Below are experts of layer 5 (counted from 0) of a mixture-of-experts language model. Rows are named router (the router's row for the expert), up (a neuron's input weights, with its number), down (a neuron's output weights, with its number) and show model dimensions 288-383. Each number is 500 + 40 x the weight over its row's rms, rounded and kept within 0 to 999. Numbers have three digits each.
After each expert's rows: a language model's description of what the expert responds to. This comes from a sample of Wikipedia text that the model never trained on.

# expert 14
router:593505542499524506437547479565537536473491502549549517498469488501515424492439468507576534487448467520478407510559422427498470499574490412513416544455482510537488474452469566565532440577532491480517565474554482524458565483526492545512515511442474505521522478492451480551461459497471512483
up0:484535591537497472540477528482486510563464498519494525473457494428551504541501470541515424509464487538507502487521520481495476450511486467548505494478453485529420534446516548510470470502583495494423440549492523476536490484491431499532499550466505473479537510518569514602505500529493552506
down0:552492523387534493516569468483520449435451484518541570480495532462490398442510579471468484492553514560510472525506554537476541542489547515547544472497539501574509490419462473441524511442470480485501466518570506498482492450483516468495457521466505495522579444490486509526494481559468491523
up1:541546567495492497541518483446420514516504574487504500512542475488479500484519537505521553492514591527504526461453427485480539483511567541532460389447548539535520494560498492377471485483527506454504480461519483478495505495550469542488484482472485557471500491501508457428534562507539587440
down1:489459476529489488515494465446541441522520537469549480467477545484433500485482508465544526542450507486530499474505505496479523546480566484511420491511500515514448486534476523492491536467519482477508465490496467514517435544445501478500507513472564516473500467495520438510505429528435567430
up2:511590506574491532498510532508468532533462508466542410420541524524474395507483485533464479460503475503467517502491505513453536494525494448488513539476478476531430531582486490475539474497578530517563461537438424461524504486538463544500507562506446457476484505464577579521495528497530504439
down2:548553460500508526542490520437484536495497451505507483559518489443493430541483464450469503482441537458532540565534511472579531522500497498507496479462453494479509530584489426481499571531432499438499508564493509468472447495508451562463509465496415458528495535497528480481425496485509453524
Directions and name pieces. Direction and scope words (north, east, other, another, state, central), plus mid-name pieces after M in personal names (Mâcon, Makaay).

# expert 20
router:476433543474495498502443453538524469488557512512489406518424561440467437517442491468509546480490570475508484521465517477510510486448401463421381497522524491489509478482517520514502465539619565493478551532552534515568472463516470467473506486506505422571503471499520517547459479532436452455
up0:408485561479470537505467441465533531505502496526566556522463404531506475577523493496550508548480529513468481423481518540456492510570524417477471489478469466533428498549504525512543395496440498420555470508517497471457472415414482520540491509497471470544556480420500464522473447553518514470
down0:500490497524438426454465509511557534551525486458547527536514485522573446529543459453488532515477465519542539495466529537537564530491498524567448410454480492527483547499508480540458513395513471439550497526533545485524488488524451489542569471489462491451515449534502525508462448479447452454
up1:504539502529502507529534442527516541444487495539492408561469552445551463554508452488513512469501453531481457503551507502477563567511434464518488516521537491506526480540456437444506542533586456543515547523560519522526475460536462466503477482542447516530459535481503433526480453502530522497
down1:448608576435488507422486524561486530468543506437470558490439458508510518434562480530446497535507536453456468515501488495465509565535504478466480406475511529480489503508456562497581506504563578431449512435526511535496467463506478550576439440521508470447541572478544573456550526504500502460
up2:493572532508476550485482484518487422495511522499558490508465582477501558461512497489500576484506484575574482500483494394531463375544472457482444509469455518521459496557504505444474547490518522398486556451482502548434503510548445492499502513501545475540513519580558460545496497501452526428
down2:528502467437494444510501450448504442511462496479477482540486547436491496460436525544446539472549504543518442466490467429436544433500514415547491445501486494571533540509556567412533406528569390497510507579502527485523549512456472392485487439468447457520502509499480503474488452435533469471
Abstract nouns after determiners. Abstract nouns and noun endings after the or a, often before of, such as evidence, results, proposal, indications, requirements.

# expert 16
router:460514507460439434451470514521512474560573538492470473508474543421452501503462469438499548465441512491476476548562494481513487472498429433518420528496508574516447552470495488479501473530519569489505536507530465546507469515520490454527489541506486507592541496490571518453444494503388531461
up0:547502517494496558529447489500463510484528583499526481505481495526537531546530440599515557569455422539457549549488556540542431521511531484501524562434528521468491476472567561456514542489489517545492488471444465530533540477499534478476416550563499484493479473505479448488448476507529483497
down0:485521558529566469540514434561533513453525487440474505545559431474494540472459556511455498452506537488527467531452543488511516525548514472528540565434517531483554499561511521510553498563500485532484478489431460456447495518474438536518466475546540503517492442440469437492490570495502502509
up1:600465446475493498511541433475517540537439468490495532500436502436543497460443521530508501444527497503537511576430460480451504408507558400490459549502500497511470442507434454501485531544461480472551479515511485507426498419516463508458515529497461496531461507499521480469436466507547497446
down1:482489587413545473523538510550549443477447521435525468485500489465487562480474525445510499473576469572512508513485526489440504413499460468446483471511476443541489485418482513474534517512532498454528553557515495497458453543556500473472553480551502502465517522448540436546515458509477478480
up2:492503535529434532505528521430483454410507523513484444441540492548509477535518554446522419597559490490543502590509457470525486507534522601523538564562511493509514488480431514430518528563511404447499479498440473587555432488512457493441450492533462528506528552474493535547575504550491474526
down2:509535584501551595498466475415499525512512466410507531498483575502475461508551548448500504482550489477523451553487552541489518562449464485500550436471534423531549419505515512510478429464491503426507527512520479467514527482532461556453451502489511416454474609551532529576465511500471483448
Abstract noun endings. Abstract noun suffixes and nouns such as -ity, -ation, -ism, -ology, security, development, Affairs, often in names of government bodies and fields.

# expert 31
router:456466516465458496433460468489519511505461534564502506440482450461500482555477453502532470478578461509505525513523513455536504482481424461478410517486512486441538555493485501541595542584535490503438499513499439600515509525448501568530515546438548469490568443533581508501470537500463554467
up0:487480472484555522499502537557524544484487521480515482533514501388384478470551469498543470478534493455485507508467531526459501447445479536532498549567516494492450440516510485490574540490460516453566511471476458516467458549517526565535433490543508421526469537400511514456511481527445451521
down0:502404506461582452488567573493492403464465489500529585489402384436512456504531552560494492512505499492472500474501489523501541464487393498519529556521524600560520482455528555537531521475479448507462517483485467457486471561472506518603482498412534488545440456428505464511537491518489483468
up1:529486479453529486431569480515556521471426534462469528545526536515473406502485575506524533500541479521503474506460463462443480469474490490527453367514464498514559533467481583503549502517513460597518489524485427442527503510529522479423560557562466526463400522537503499539503527494442550411
down1:519496440541494468521416512415476529512500472481466523457582466515535477526507518513439588459489416478526521552435549519539516474503526463534538513509455472522451520490552511548396488485481540498522544536441449545485488542500438459460480546452417538491456552498489512550536496505450523513
up2:563550477441545496502410475447511406449470497499588491501542503485502496421460435577502522504548502518536505426549464514475501508507494431575467488527502545523481497420548458498498519542577533496521439492525554433410444462512501482507485620505495555508502469517474423525519464590497476451
down2:488508521505556462530498489528476442526460501522451452570523518535503486469539525541479550544524461506553472542504511524567538436506486406499562488466446487516484516494541593548512429470492504457592430551516493386540510596465524557450459465496460517439471542498499515555559427483470476471
Time-span nouns. Nouns for spans of time after a number or ordinal, such as years, century, months, seasons, plus mid-word pieces like -em- in Stenhousemuir.

# expert 26
router:564514496478487534484538458498467454515478524513477503487451493486519428530483495486556475425559504526519487559478545442509522454533477459508350422501566549486477475537486492472559526518527567484505544461524514465447513557502444511469486500553429512470577541476439472495474523544503493442
up0:543463475499505489458465504481547481483498515480487505568553561508507463482519518455535532487505475557502462477569419461508545498556424501498444493564525468478529406515460444430473521476488457450567546453468507514474519510500568482475532476510521494576521587538514428458492454435473454479
down0:512481543555517554549452494564499546521509466455534446550523508515469431551464495484496453509540451553477535515493442451504426489496473477380504518512533487514564527468477459477534515511441438518510446456480483443514535454543539487565510389554457522575473506522545552534566494470553595557
up1:473493492464481553468550486444552483475457498488446493540457482500519438504492470512541548451520497546560500547481523423646563496537549496532456451495497512511511484496547501496493464512528512443482538601483487497539542515555569511510480468478486487523559489517540521501537484420489492543
down1:455502504434541583536443470461465513485533487501520426558434495493543486515564509541500469477461458499526475514478472506470514539473487474500513473482550501553515481519565566528507511524526537453544455518506519461522585446435465515499405437580517533601503546483530612556493433468522476484
up2:507542472450519520416445501477566490484470468568457376537436521542471454508518454522541420517476495512556497532457454493470477550532489457546518527482534481580463552443541491451542525502440444536526552507526445469489501461538449524473513488464445461501514475529473438490489503461473552487
down2:454549513481514474489430536518478453490510499507517563516456471503500441467525542506518526515459557491527532442506504464537507522467474466556501520500490490574434512567471441420501560480564470500495529570533461395446469448501528532499510541489493500526435492519557451567523509522530487522
National and institutional adjectives. Nationality and institution adjectives such as American, British, National, Royal, Public, plus the ac in lacrosse and coordinate marks.

# expert 28
router:570531506456449505468496484545505540509563588523546414456477474491550494532510487476524524446540496532464459519498481409593466445486458505528396521510533575491521502473522522466515486533491619520506550469482513573472563456522463540512504487558472523479506590523501492518449506478495485483
up0:452564547521485516488433441496533449472503486527505478518544503542465491463488524500537539519552526471530539541532471465548415449546409494450439546509509545498551551522513487374625440555431511478452522527510416472484447507465536426515534459491432476524495457495513400531565487480451506482
down0:490491426531531465491498494549516437513491544500512509563503508566459510532535533545477489526547484475470452480495496539503467505501536529563469485492491434546549444464571430554554520444494521500430517511450530530559484518522488459509516465421522559578497550446487495523546594495450465598
up1:455513539463567557506517483555475531481553548475513491508475441538481496452407561510526492554498513496503453446523479484457572516524417531535467560531507452567479569497446495497505501475424556490547463497483408513489497505500508515479414525497430487474434414472477460516544494544534521563
down1:455494508515496504506443450533389528418514458482589477558472420510526487473497508475499499440537495543492534504469513507452518526546504526494550490524551522437444566503506540507494513477460517487496562541421468531552536497501488453546525459482517528507525458446451499481572490510498519522
up2:487473440504485441445576547506521504534509488416450518469463481489478495472513543527531517522525495553512538499490546519500540534457587445498383535515468516565504511422524562519505425547500501532477523490484502463535517454445367548588499516461440493500452455535521439531543500525438575532
down2:541517582521523543478533591476471455488476538515537515498533534519470457475493528458512496554439555560546518473442490493522544454480484467548556440505478507468471499481512484494531536527466447490513571527432520459489515424475485588543508478469566418485477509512536509534503545541548486521
Pieces after capital initials. Word pieces right after a capital-letter start of a name, such as E-ry-kah, E-er-de, I-on, plus car, origin, reason.

# expert 52
router:518489496509452513426486506503429525561483588445477475524439458476484500527481515495522565481551482445449528507456431412543513475515488432511515488490554554475423527433534516536576456514572504533494518505543489514510533505503525466508454601488505451551508486486468473452459456495448538493
up0:535499531475528512483505476455551553451477503526551408469472493424516456489463480474537483473507485479489417531482486461449460481485485448531382481507539552539508453510520542543538533525571504493513510483514456561510594510493488564452468545514490444534509522501465479453455502466416520470
down0:506548518506531541472538473506509498567555480508551533552495459379468491483480632466508502459514528550462506505513511549476519511554461520408529467452451492475548521544528502538489518507476544487552568496563535447483536540536552549523499507551478499435408525525480554512496385499514478529
up1:465431516476528493542526485439485486498465474469450530491451510515524430497518552494477398488526494479579460524415540437492514549536521550491510551537487556505515489432577542503548519506486484474611558482526445503493384499540471562429463488450528487568520469529465467456450517488506561491
down1:439447566443551458569499478430511454513492482433518513465457535508472443532468550493487451521499448580477459546485561501569435504471531498490530480570474497468508457470561465540504491462451524486539466517487500492494414482472505603501424502456493454519583516511480448539481503542509547492
up2:516572400506453485517505455556494482498439542635589467482547445506511540483499528540503446513506513491496546518480456511456517510549511529509497513513500525496508539467445553542559544486494511485475496439447502560502543453489484464532527544457524472556571522509570497451463518598531473507
down2:600531459480493534478537482525495476446415520480522506559507537505480554547508515537486472561457496522503527518453493467547503417539528553521505543512542442525564473508498528516519466479521473545435474523422528454452468505511466472489493522494551497505537528499552443533452473528575461539
Main verbs after subjects. Finite verbs after a subject, mainly was, is, were, been, would, became, opened, as in it was, which is.

# expert 6
router:537547523499502482462444415537487472474430510483502463518480501439506453461444548477481462533527491481482496533452447461516494530513507434507447465536556555448550522501486552501618429532481553505542577569502442530528559570521496536533438566448542428557472485474471492471480512518423521506
up0:509522522451431476463549478475520467514499490485480528474512490499546436545439526474513472499508542553479546383542486507467511418496528464481523477506554526565502463495513482522676491471492490473558528496484460497522536476566535459395485492475530521503581456484564513446472532531440554497
down0:444437524498434481397467473559530537502531476436498499438492480538606495467553460510527520489485426472546526548503512458444546518577587525497513446509491533542472603548573579477490497446509507479436521496482517536465485498490528479484543464514522475584550518547460505470525537545470494530
up1:534537497490484553402565477439496503520517477527498446459486520510549475520391445472534447436516530519515527488496474491489547459554522476576505498473524510569549494457443496462577501499493542500496426536494438479547566542494497522467477546530499498497519512498463472491499454489524454511
down1:445488522463475541474520468557492469527534493481544503454496531482510513514440472463467514457552540488511515493575507458416535524493455449420474483465517456511540537425453517405458478408401514538522497440525510492557500491440483433520474490579522536530461474568441446550474516484471492416
up2:466453480523534505488568455525515466587481485524508549521540509498558546492537492507516447496547490531506476500530505499541535458508508532452406488532509535520451487555500548529438541510535420483471501482491485525478507538438500550507458486406466538487566517455556508436455550519552506588
down2:452466427515535437448524487471530508607537536442494498528513515479509472446479504533497519498480514443505403523473478496478494565436509587471479530523533468485531479480557456487454554424495484560507506450547571550508518457448553526527530537546553465478533429499509501501499465450480515530
Place and nationality names. Country, city and nationality words and their final pieces, such as Brazil, Paris, Irish, Hav-ana, plus the comma after a birthplace.

# expert 38
router:463465489506508494500491500533471586458525528484509449480442520427465417525519523472561455453518492456447437547434507471523456472454473507461490462517522512469548511523452543459546494555529511512544525516520461529529457473488500505473486508513486462524511465488497525470462569520455483428
up0:496503539444474574425511444510450519474455594538500483477497524503489485541458485508532476491482538516545490549539432486490494519529492349482466553488433602513480513486502480495487470464526482512454562533510452497489604492443497500520410541448492499609505562472489506516448474507395536505
down0:540537478543518512435429508491434544484501556496555409587515485526516553551401513467509509485432532482533542488475531486485510566522508517488471506455498604458542445470495481528510486441455506475493485558562502493597512529462543517443493541476573515574507468486459562431548559476476427468
up1:502522498499508482469472489539530538463438511530573499466423492493586513509485510479498519423522493502488427438578424485466567455535469510484483528500514568494486508496449530562456449554584477489496529566450532539470457454474473527523497506453502498534583578423544442531492562498521503431
down1:542490420494492496483497384439479432472488444540522539431512487482498542469441444516448417485491513451509523460515464491532488527527502501440572595527501548499502519555520504510492531465545551551491553533453514461456480474461510567520516437445530516498550532461514487466527481537485486503
up2:548506508490497516382504506484506485495501567501539472501517537449509469565440496476597536486504488515548394507472378482534484468521449460457401591498489607522502545491516513565503403477534571547486552487499493467455533510499435491499471543512503451584519527449480482486511504556373512493
down2:490568502509499502441536498483420572503423507541461500487530499530489453587491456545489485483508482483513451492525492441549436513417498476572565527513525524553436507483495480515502495484458494477525518518465471492499530523496545502543474539480514474492479574449504508505502513395499445457
Spaces in tables. Space tokens after pipes or colons in tables, infoboxes and lists, just before numbers, scores or empty cells.